config.toml
n_layer = 11
d_model = 192
n_experts = 32
experts_per_token = 2
d_expert = 160
d_shared_expert = 0
activation = "swiglu"
moe_layers = [1, 3, 5, 7, 9]
router_score = "softmax"
normalize_top_k = true
routed_scale = 1.0
balance_loss = 0.00238
balance_bias = false
router_noise = 0.1
router_logit_norm = 1.0
init_std_router = 0.0141
lr_router = 0.0016
vocab_size = 3194
norm = "rmsnorm"
norm_eps = 1e-05
tie_embeddings = true
optimizer = "muon_variant"
lr = 0.00203
beta1 = 0.9
grad_clip = 0.5
batch_tokens = 32768
seq_len = 512
train_tokens = 348800000
steps = 10645
dataset = "wikipedia_en"
Below are experts of layer 5 (counted from 0) of a mixture-of-experts language model. Rows are named gate (a neuron's input weights, with its number), up (a neuron's input weights, with its number), down (a neuron's output weights, with its number) and show model dimensions 0-191. Each number is 500 + 40 x the weight over its row's rms, rounded and kept within 0 to 999. Numbers have three digits each.
Before each expert's rows: a language model's description of what the expert responds to. This comes from a sample of Wikipedia text that the model never trained on.

# expert 14
What it handles: Opening parentheses before numbers or units, commas in place names, en dashes in ranges and life dates, slashes and plus/minus signs.
gate1:464570491470497473490406525679498455500552564504503512497460501516465464480519504496522491543526501517512497476503492515503480498570472485485505473416429531574492532456493468492490494473480538520538458497511494492474471558471471555518511545485455508501540495507503518479493595501533536491586519542554522496547465510502493542475555449375508503438496494513445521449444466492513467502457548521503500473508541476477471561492430428465500439498496557455535476515530426488500433458529426510519445538496363466506550527503464574493567454458512510502480553510483511413547483498532466565
up1:519516576481411486517504521512444455523515460534512478521493573469476574520539569568504488507484511466435490515488514471534453525593452528517499464477466491508407493493503492510500506499587500506592506506464478533509493482427471517549512546500435552498534521517460491446537515495443501540420457536557423494441527533495557529516526384526568550528544479509512490469512487457489416483417534497498496437504559525501519493385490515499460483445532488506528532460492437519469497556548538459492584462551467517498525462515548545502520454466503505493567454432473385499545547463490511486
down1:482449541456536498527510430453478495496485459457493547448434533545543561406438507470510449505497592480535436437510542479500503464517463504523478514563630506494489500545457465492605571448477487433517484550469566578500460596501508444482549466448585447495466494481463569521491482515490496492524499586481503533517518465485500484460501423462514489458536418522429479500502532502558503444492511489483530451523474509528489568495478518525493486505547519473511487491562500469550540433534460546495536502526492475431487506446459425507581562414461549501509502508492520467523465506545496520

# expert 13
What it handles: Short early syllables inside names and words after a capital letter, such as Dou-b-les, Ab-d-allah, Ben-jamin, Cam-er-on, Co-op-er.
gate0:474521493466569546482487501500508507600592524535504504483517498422521514486493511480500497518502574490509487515534510484572485527461474550468541494374515446463520485502437428503502503467509508518518508578537432470512551523493442487496511549506456502531464565512536452505516540486554487464502494501468546408585469464522445405485509484441494504502501604473556517486483525514388474451464508493418484508482506491504477500523443469526494438471566446505433425545537524457551547504531500540480588549458459509422520552516527494565581476487529482511500527475482498421508493502491465406
up0:485508474456472474485591347507569520536539524551424448501530564476487513455497537505467476472509528502500526491512503446510460583502508516549480557522557549495444535468447442473473476465442505527520462501476480498503455495413559505518438511411482588549531487486493507424409506542600469483530463481489537516473475464514475486469428547500444473573501498507492485489464517574498481506486555499490495513465446435468517421481500518506560502531518516536507446567515509494477441554504476511536505556500499550484515533456450434512509524476421509409552566565496477490468525502477563499
down0:538572516552511499509516499455463502571464492545511541478483587509465516413526526466533489453483465489538434475515533591465414504556520508523506463475546509522478499423432468505491527543508482509501461520388410484534541513536524439509520636548519526499561430499558507491521505560443483489462546514522531519521479519492463503528446490590493499420527508543506476462501513497482413439544537518531453499537496518447511476470513509452474488479515483513483459487511596400529463502556507490533456510486541467503452431478463455489522535442524529522552501405537553528501468513471423493

# expert 20
What it handles: Middle or final pieces of proper names and long words, often team and place names, like Illinois, Winston-Salem, Celta, Clippers.
gate1:484527506411482406464451482514464479441476513440497523432475428545522440452506514501503512550520605534507558497449476465523488494492466436526547485420502504508497503477574474506547547496466471541581496483437500492505492527446461608448489506544388486520561468521497514452501641476477528506580536515464506546537502481516532532460524442489498457459466486460474472438438491497492510529477495556503532523513492482508450553516475464461469503520492514488486480501498450456514555432505453495513485495441442498484538519469435513504446425471475481425499541545414517420430538510523472528
up1:470524557499412515499504525452460477463521481528544501600510544508478502498498522574455491492449478464436454539487550496547505530484524555488473517509501498503431478521541568506474497528595488480488486462559458517502454437492501419585551530486492558500494509527467579531511472518483559563458426545467389579492551506555523536481549452497502497571473483493476499452580507523478494559499499492497488500483532514531513469508470533483448559421495460510502546434473496537468530529501497460519497494530513446462603497515630519568516524452447501454511400501501469465586494491458490458
down1:509431514438486516548517504498467510503531505452416527520468464574502488440454439504536506561514555504523464508548469438531485507482538471551506551572573479512515606485514557484576486490418535504554435497382520609531484538508519537502482508479548501527503496534547505421511456504511498470505464562479492544512432523447484589485533411467491469448483433534521523462461518454573520507518501450493497536520487513471436557515480500531506421460520500532514453516495515497554499481547523511482552427505509513497503498463473443499508507448467487489497487601496608501528473591551545504

# expert 29
What it handles: Individual digits and short numerals in scores, years, stats and measurements, mostly in tables, such as 15–25, 193(6), 2.9 kg.
gate1:468465560496524414504481499502517449466537488421534505435403463507437472378472535538515469609516564525508478495519475510495539548510500434574610506432466516581523552475527434502500481509507495515599424487483503479519482617495510586487512475500459510464484488491501548496470552482509482499559517527484509500524424518506442548498482500486525450567501530523456491452410490510511541507490529503470514540479462454476494511524552489491508508498519506428479456507544445453437508453541473512520501476490389468511612471491460532550508470495449480495498479518460502440459505475512458505
up1:470505525434428534512469452466424521485471514495622482537528557462475527511531480583518496509410492427497475546502567481490495467502514526499510507558531498494495405523503514555508520481533504499478539500468465520513523375546496525519457569460385582499480548506397502502496467533508590548447484489491508488464508463523529517477573479540543502527511457496559560420524501503485434550539434501559454486485543499498487501482427531487488546422460484506505490485425466597482460513471532486478508440540522449483497510465546542544501463452494497504504442434503435462465495521520508462
down1:477483491488465539504510431480487499494493443501462517506496457522496512475450404524459541589535482496469420557517527489489547509500503520540485538516497510549462521569605575507521467461493495474554433527440485579521573489526483518475463493416492504455466532491468537465496470533508395498511484481449522515478496478522489501510526450443505464530514417557491516519454454455510560510549514510455449510456573513498388538507453437525475495541364483467552451483505508457507483477538507474413540455495496446511484558525421443505525573488507511500480503554525520497502380520547497544

# expert 26
What it handles: Raw byte pieces inside Chinese, Korean, Telugu and other non-Latin scripts, plus math markup ^{ and _{ and some month or nationality words.
gate0:498476484475512553497526491489538423569512516577480517580475484449498510522531516439544493492538590491488539483486542487468494537425506501456510536484532473406478429486449489541517529481489502517500485526494463505497516549474501543509496512499511460542504554498526447518511500515457508475502459441519527478567497425556431499498482507461461471500488587477450428482506528512484504391500550468483496567576528435435523479511456436443521513431572426497429476559428518510486459547575515482513550599448519546441516493515500473527498520501526451404485484434514501487501507554503364470
up0:636490480500527492459596393469523449521505516517449505470489515492396472457491543501480514422527463449474513492504477537399481504506601518561518546501465575499441534501445495473496516468428504497530498553451470498438469534455520478530431516461509498517487470456467488467466452622538478429455495465489453501467549457522448531476454500506440468564506523499476457513511569509538430477458507534477456547511493471457570495501505479495534524576522477519479508504445508451500534506514528481536505535496521492535498493435411501482568497488474499386486500498518427545446483532499491527
down0:507506498549501509508532443400372543567525512548561523447468586506514512500508535488470472526475537536487522495591508533432461500533500501516522545483498469534524465490429515546435489567515491521478435541443458498517499513503466414557536547466489521519557535491544491544492538501500559423463521411446510589481520484488435553514503535518534506427565496500494414474456535469485467500566531451529494532524540503446477489409565482521476498500508538492530490549516551463528491436564536460525500537439491500533461443463423490499501561510549572495512501437478549506501489539476423504

# expert 17
What it handles: Row-initial pipes in stats tables and mid-word pieces of technical words, like ro (necrosis), end (endemic), inter, ock (hockey).
gate1:479511519458469407464426465521500518512510501558527475462424500552495485492431497508546550590510585516502521478467456507499504514498411500471525560435417548526511514454496481505537492459504504489511502491537502507552513586487520543463549528488364533585532504554546499447527587496527548507561521521480542560511428505562476505503532475463521491467488484412416525441507480495508444540493517462496574508503513493542437505498503468489489543495472551416485504518553563437531527481516483490452502579459388454473565507507468523540473475498500498494474540440510512502444566497569499500
up1:489604544405492496504506440443470468492419509514576443557490520509441557531534503609433523469376513504459482485518516516534486538497533570429529515501453497481426453553543546470526490488525565488528527512481511501511504388481421469500525527487511506489498452527453528506504476450479561526517404517510394555499503443504437531550526451534510456523499539506489462472516497511450492506500489495488480489457483525472504472526437545542442505418491476503530518501426486560528501506480514508515503447610487483529516454503569561566496460472510479489509476507489490511490467476502568416
down1:510487465437560520543480497500497506523552509519492521510438469501550489514444395501473469543507508551555461493544517465505521572489495524512488475526515498543552492460526542518583473489474481569481448499378509598603565529510491512499486511501502460533439522526520526451532474527396500441495478437432494499468462503478455504505547483433472451469515490470487522495444501456542511543517498418519459491449523546472388512524479425465482403469510460518527485493514514549477508488585509472442533441515453536490460482491463493593487569421493494406451482524447529544482514504499532526

# expert 19
What it handles: Prepositions such as of, in, to, for, on, and verb endings -ed, -ing, -ated right before an object or phrase.
gate0:517486456493567468479524493501496471539522542497494514514463480510445493529476515489475462422462536454511554499537474529448511518532480501441475511480487531456509497526450482498499508490495451553519476504594436446558526558440503554545513555578481516524459507503495419525503555487446529493515465514492471437519415474472397420540520510447460502547497545496492429426475506585449499448484529464474453439518533500468512406524445538430490435502571458507486490503482576504556547452539504474557523590503395562423461471483500496535525558460543475502484475479480480433491493526490400513
up0:562454479505496520455553445489630405534423491536464508471522518431481517456542607579470478470493483420434484532468457565420484468520537525512470516507479495503505569515486497500436508490485480511552493496480509511402476500452533473513418475451492501492503540492514408503456479543512497505467510540471512469451512490529452497506464490443497513564533482498524506463526533482532481486548497547418483548448507490494494431505493460485502481464530504540482525547495500490509473424572455550530498516488575501475512529372422502559615564512460480433497517494511493528479486518487560442
down0:481502495515498519531450465350473480465480485494556522509506502554466498492433487533435438485454544457504552479553521574429562500544442531560574492490462502496497515522492560489503499500568519475480405521452455537533506450501559470529540561450516456525507471520456531501498520506484526464494529446528529522588516510427500504513551511527538515520566455484503508519512483452550522463533582512532494519559592539482489482436506562496546496514516547514465517527499490424570505532566547550500500571490413546446375469477472507492506512534518552504506448419501543525480536547521454470

# expert 23
What it handles: Final letters completing words, chiefly plural or name-ending s (Oaks, Red Bulls, Matthews), plus es, ing and words like points, services.
gate0:520502523478544508475552497455534500549523522537480551481492464479432507480541518499468450472557563476532501533500536507525495537475461447433454515418562526478513537471468491545492495382552478542477517487500475525498551499442479466506506528537510457500445492511509432453610511480482527406507516483519531429515437444498422487457530493383517483521522588481482454515516522545469522444482467486480481422494566486457418479541421426465537437478513497497492452499487543557576514525524500482508574566507412543427487502517526464496525516503602504421504497518454493488507471520484440475
up0:521484500513523479490569454422592570508494489484457489489518544468388500421475527576487500475476540485407485486489527509490473561505545432511471518501511572503493545492518506482502474411468544506525495496490434514515518521453514474558505496453522508514472439505506473456607534582510535437491482391511527559460486484523516536501481510501414521488560502473496471424490539514517460502468552488459464491438510495506527493482528458511568478504581491471511400499494551447466497425513499503530570503510499563563502514405415484518547501537485495400461549553518507531471499550495565523
down0:486532499480510515499519456380489544528486521446567544475521502450456475459527483475492451501430527519494505456508525535500501503619535489509530563503515503519407472543447522561476559489534500464464442554425455500516506534512592536549528566519463478500492408478517585585503496502471430491507504438531514502521434458516436586488467525551522459498556497447495443507476512455495470473513549501569514491555503565471525473412508524519504531461502526520502448476469519493609449490521505497523486561466478490483424473461544494532524565491504577465519458432507573421510496531497485501

# expert 5
What it handles: Bare space tokens, mostly before years or numbers in tables and prose (until 1935, in 1974), plus word-initial pieces like up, ext, oper.
gate1:497517520485462549467492419509485558504554543494477469496491508555499477446505476496474539474552549577497482510506550510544485454430462503548493501409515468561492487497542543515513565506507407483496454535454519436438579520524503561425532508518421520549487512503504529469506566540433483465480497499516581539499510507523507517499477433453477423501513507437453555498473511539500505519492445551488526533539535486507486546468510521395530516464493533451463419498526437433516497516515481554506492517477418504509533576436433548437462506445468450439473485531397440405431512502549504496
up1:493490507448493527509479432474429502480434493489545542539483512519509464459561486568457537483505467453479476552512438517496508504471509559502485523467526409492450398518494460532470463483506565458475464528474464493445505404542439468504521495489445569467485483523421489560449471545483526523464424479552413499430572523522546510506584412495496565536527502465455453483521539519487513635503435448482520544509506555442538475499444536506501454484436529498545503477548494528509470526475535490491512467509529523553473444483547607487497528468493491494463418448471434533505499520505556493
down1:524505511498492503446500532476479537557558493513477489524466419518460501472511453482527531536504522470498449527478462457562480484465505526602516502630571492472510486522449531538587530465510517522484464537459567543449485555509483476499503521490529506487538462453570492450551493491566491458530481597490573572502469537482498510488555502498460484435486460506528559468439472468540496543480551456511465474474506535559470460555475485539457416500514483534422526486527520459548516510546476500449542376529502442481485485502440462461515527395440508417484525581453570478487451551519504502

# expert 11
What it handles: First piece of a split lowercase word after articles or pronouns, like con, ex, part (participated), ur (urban), inter (interview).
gate0:484508529492565496448514510508505497576543499522420467470495492445451487562529535427506395441528514477568559464497503519497477544454487529427482524475527507479455503490449503566537478449578473500515509499524464455575486540532503496523504504531534447611426559516502398444550527443510516449521456506494484472532431460487413436502481562438512486495445544563501493520498595469477498447525520495500479530494524468454495480473463421518497445505485473519529470539491513442564503420602530501505502532492470491480508500508496498616527554535493422464538493472499551490504499501511425457
up0:552532493539567463426546470492549461599452505569463500480559497471416491447468554521517480410464502444497497490525504561412506560468593547457555588493508517471503485551499487472474505472481469569594493537472484470519518480505502509528418494499494477491490528540504434515497528500506565455425490432479477517499481429531515513528415520493446526519533490502484474455498594536530472547451532488438509553475496489422527456481516448483557420530548493551512528539482512454523500452566490485519503535490488502531501455482407524503540443522447532378493528492508499482509525540517533512
down0:495545516496502477506519451407504518553500494511460526481510554455416519455464495469506461475480556477550446500534512520522468517517503501498495547474491531494520517480414603587514535552560554541498451501495434526507543470528511523582508541525515477494499515510520535491496521493435523473439502480478537594503510492487415517506574490547535475468525410504553501484465493458499452504574562469605500515547567527472506470392495482542440478497536496512417418505505535499532526485558487486538482517480525472605467459427461519533533559501565563488545455512522607492503508517513426511

# expert 9
What it handles: Determiners, possessives and pronouns starting a noun phrase or clause, like the, a, his, this, that, who, 's.
gate1:536525555519471501446456491569440502538554498418412479541516515542556513499412487503501501530507544524475516427476475574528571550485488493542507552463479486537505505540557459478514449470545471518551414444518478574491475567456421610485509461461369544532489503467492474441514587503520562469527569544486517552502538519430473511468512470515537453433480523477452544470475484512534519503502420586479555593471483569450500551508500504464489518555493506530488520499452479511502578474561478523470454506477467506522507483546494498521468469477511573497501553480481555480490474510506520491
up1:428479552469436561482541469489423495546564474539490529483549537482484506495485550507496494528483479485491499419526481469517444420492506572454518501496503480488469513496496469522455518464582537460551505510454508507542472477495458504593493475459502538454487505505472515517459456492489597451410385464460501567478518549479482554445566434449566478604449429469545500405511507536476464528499524486503500539518478537502526392447448588572542497503497521517489493455483511521489509471491541481539499514569454508503433446528588527526541517442449492509484446455490497480544464503459511494
down1:570506484507504528474507482464527497556494504547448534447460476469534499472471472541515453520573538407539493498509445498513504450473520523500517541508550477511562577480440516560575444418530540493482499543474453513549461517495565464512526459541479492512488417517537536438492462547456480501498509511434510559492413499528490535487521454468492523475459485451548472500489505481501536492591527416512529521425464548497499449539492564484469452559524526534474499552507484514500476516516482519486595528611522490441561388533489504554521564461490542475448497635473500517516508553476575462

# expert 28
What it handles: "the", "to", "and", "on", also as word pieces (concerto, saber-toothed, Stratford-on-Avon), first names like Tom, Michael, and table row ends.
gate0:468523500510633498494544476480501416552554499532449508442471499446403503491509506458520424468497519463495562538510514500486527533495492517414495436510556479505449505488443512519525494444498506470440492544571472497498544594460498498550499504510540406521529565496517456502531493438466532530496511508501504452499510430478416463483531501450480472535496494488453460506538506518445543447577484443486505512490506505462436564565513490522473504515572485530430421567470534526557497499497493503498565520522497503436507497515488475514499554434540480387457514433502500473473496495525403384
up0:518484445498504476493571371493551475466495516512468484451591553503374543477518501516491490498505483458498525456491483551457515515491562520475535561493522569512456491446492503498499513439510501509579504478489517515530480537480537442539504534453586476480456467501466467466491514565558518433425539482514505510473498430523498487482452484506460472519528512517539484460478520579503506486490536579500434565445503522479499414519501425514535494543550485510490555496542525417518439458538481496499565573466512457519561543353482444521578494530498506430541496500509509520485420540529522470
down0:482491453435493500578488413411493496488476548492494513497511535495422512458508468475475364490469537502489514492557522610485502492579520493451489563526526514512509488552455533531512604527500570516478450528417493484489479498495501457557497548511529489437526457473491516506490502497453490452519550478501565603596498482486411506497487467465440522474541491503515535528499498462502453505523479499547530493506502516493454498482530519497443538489499515466484484513458553430527488480595542481564471492427420467542470410442432469546529497511505512441576430502541518454522516572505451499

# expert 3
What it handles: Commas, "and", "or" and auxiliary verbs "was", "is", "were" after a subject or clause, as in "He was waived", "The team was led".
gate1:486481511508503466513480337500450502510541515477499533502474467483513518455443482454508535602514569520521495484476555579584528490511495496490489550429505529584474554538511448458490465487443444537526408480512507475528491556465477532422521438508454455510537488510504500492504500499511508513529474483524501571509513490554466477475542489469482584465488505413500493458443410574538523486449439512499536518499558536511498478486511496442453485541506496437527406529601494476511573487524426514473425522504467436542516606474474485493449502469531512474511529530493529417484504513495554460
up1:499464527447419493485503496467542491508482504450569491473566515461460485561543483541449504497453560492462528485503481488500520466564413562522541501463528472442470459483513541535546510490485512442505533485505480497510497385495467496550509551523500514459556539594442482502501498498497557444466438458490479564479566538502486495459554431541531418542485496579471533502545499520501479530410523389507486501515517567468501476529476554446529576457486499513451476483435419521473443548530501495499551567496525470476494445497565506577551524488444506475570438495517451518538470478552586458
down1:503450528483499509488521518481525500492520493515415531542500480479496542424414483550472490504455487547485425483547491501501396506410498497487451503618511508510486502459536576469606474502495503471566465517486528499479535519515553456472509493455590405499500482514537501471501530507464457462494522553441483559451401436512467536456574528517576388496489518478521474469506490494515474486492528491511491455510513565396466500527481504516556502469517521461476508501459471505525560473521537523491599403437458435505512444500376489521475551470458531497499509549512490494503478534511499481

# expert 18
What it handles: Final year digits in date ranges (192-3, 186-4), single capitals like R, J, I, and odd pieces like fe-ud, L-ight.
gate0:486478518496498510501575420489558434478512523512455527522500495500418520523546502513511425497524535504481525495475522511494520526500493463406514515511589517422481536503466488586553428463551447582524539568525489564537500533446488491542485501496502495508408546470486393454435473437430491446494467518491507440499458466500443443499544507385496487514503504470495437488515508484426511400528501492467498526468513472428478497511442444495496500497554437550419509542460497525514544477558468473484506593459468542469479480540540488502527509440516432470475467453439530498523477536476429466
up0:584472499478512510461537444489535483559420471525418466496509541501403487446492556549484490489447448423477500503525471590491495499503561505475514615496510516486461561517465498468439511442430562465573455499463497518463497486435528503564509493435485480509479481496448451456486478572605521470466499395474450517465496450491512543492441547544456484480496514508476461462460552508471459502565558481517461565526497525424556460500551435524547501508534480538527506524492456493520506507558517485523478525525528526468480489444420478504523507483447484414481538530456494527454525542468580548
down0:513545487527454471579494470404397529504481536540537515498520502517411503454512608443478473482454473529500476497550547538449449517585461502493519562510509512515468445486467564513471596484493522511505443502473414491518525470426527497557495472512488505499553511496501526544520481565516478445459566507518531545499495460436424505521496513568580544399497495498514457499472537506491467501498521538514519512572497511508529525439531500389478492493514490501462503505491553469548474434573550522518488508497470444500436465457467495540558498521544531446544472448537492494548448604511421464

# expert 8
What it handles: Newlines, sentence-final periods, row-start pipes and list dashes at line starts, plus year prefixes like 201, 200 in dates and tables.
gate1:419517493502477469503496513507470464498498518416548542485513473461428462508487484440520580537467521512539499485528496483527466458510436548496483482446458561556552492543519499491548500460456484576538367484513538474527500520461513553462514482513369527543583494523581492482560537489491518501497510518506487470530486418502515502460525508472497504476525504408414521480457440523526552562495462510492580507471457547570492513538439486496495543517411547462509499538497442500487446438546465509482501550472449517455562492465480546487478400445448508504485523516421489470442502506503484597
up1:507522561491486487471475518497416496532565469500473484533509553492496597497546531631473458518445519458424455558475494535568491602491555544501521501551520467534390491518516499512465500502511528486514520561479433518490503457484471501576543534506476523446470503475392538554516497452493526569483453510525468547461521519530511579509517431479561506553488427478554472467529542548448460518509489537514480532532557490415525510483529544496506511456555518523487552522505490506512502556501503547512515447523521399456500501519586536492513528469494467443476406478507412498517429506490552493
down1:507444509477500580507455461515491479525522494469463513537513513569467500431380521573422477508541527498591499491499487466462507493561514492484519514629510461538497509448496551425541445402510526485511491472489503478510544490514483492481501495464503446500428527532527487511481489519515544479483499534444449550492417504484513564490524503401440485518533436493476477481479464490497518458507456524405466573478507556495467551544478513489447425579517457442417481529517498494517504490567534503465531502548501486506442499543544447478453542396497604501461500558525542488501508545560513456

# expert 4
What it handles: Middle word pieces such as "ral" in central and "ivil" in civil, plus year and number pieces like 199, 201, 500 in coordinates.
gate0:477516500512561505436564508506516406584518498525440512535503440464430498569557519427493471371526573463494540503493531523439482558519480497416494494515492506444482484478515544541487463491500476532496485516574472520501501543473505490548545516526494487584443570505502473516486500505466526506523468522503509404624459445458416463501519497394518475526486530492493507443567505547459525441478529457464502468538511459469495474542442423528559493461556424559490504501466500514512467484529501527489475588444454513433491489486500516519503540523577435481459485508474512474528483548537439487
up0:517480468513523450458539468490490518588501482508428502501570562470434505467506548523473522452483424506524511504499486566472503550427512501518509593486436560453413554512471472511494467396462537495619515468482495515469477482462534499530456487460479462515466500498504446500484534551573487455441494457490476577436484402571500515499488519549401509527508510508472554452484576545478450500522542464499445530454501492465544448471495520486528487481564532495462483553591564479469471460504517486513505506505514463480508556428458491506579482509452492394463583523504520553464506488487514502
down0:548550460513485544542467464440422501541496483535542569493507531504456461463508529493527485432492488554464476474487502562441442551520517496477523527533528484527556524500427517494445621527536547504492475506450472497544526504532515481552569572495527503495501490498472529563460486525482389457508496461496462531552512567504386552468466511553551438467542485520558424462465528481459503490527491502566517502548516508501493548458530478484469517485470563504460454476507566436483494456541565523509483495475487443501388410410501494580537534511532504485508511426478501510548504609499516502

# expert 31
What it handles: Short vowel pieces right after a word's first consonant, such as M-e-igs, f-al-se, expl-an-ation, Mag-u-ire, often in names.
gate1:511499526437463505508449459520518456517560499468490489481486489508496466501447543472522538538501549588502522446480485546551474488497504459461494475400553521504480578524533526507473454477475474490576447511481488449500517545450460585460535566497420499514550457575540531482473529483497571539569507507508469523544505507520487547493511450380560479458492489413393508466484519545500441560464430504480513515413519533545496539512469484516489513500488510444540461509569465408485552482517505493472435500490409484458520558508425521546492431474514492442480598512431494453484494500521475538
up1:472514499489471462509496458488439570471509473522525520557525630479487515473518432610499490505477488392466495521438525496520524524545473608508532557506486497552460490476500503487510477533550553491490487476495480526524477399511459514564497517505516574492513488529428557520481473518485555511470428506468417527465525463514510524495544452568466507564570472520494502476551507557465475469560487481468501482557498503479512483493451563542495518434477488521436539432395464512486482496502477480525536449538534469553529447476571503525485473464432509502604422437511412547493525494484526454
down1:519458459454507531508537495496416481540510478521482509509490524557460462477441505455457474538501554472530415489474468417513479498419466474554441506593565459519520581542510587447544480485499539486505430497542501610505521572510458539484543423482542485525523461544534527466526502478491468486534490552406510561481433504487496497531514478487486454470505474500487500480478513464562535501542447494458514482477534564497444487525429460543448455475502477539420426476526488523492506476539497481531558459501494501529471535502404529526518531476484584491428504584482552546539492585502599513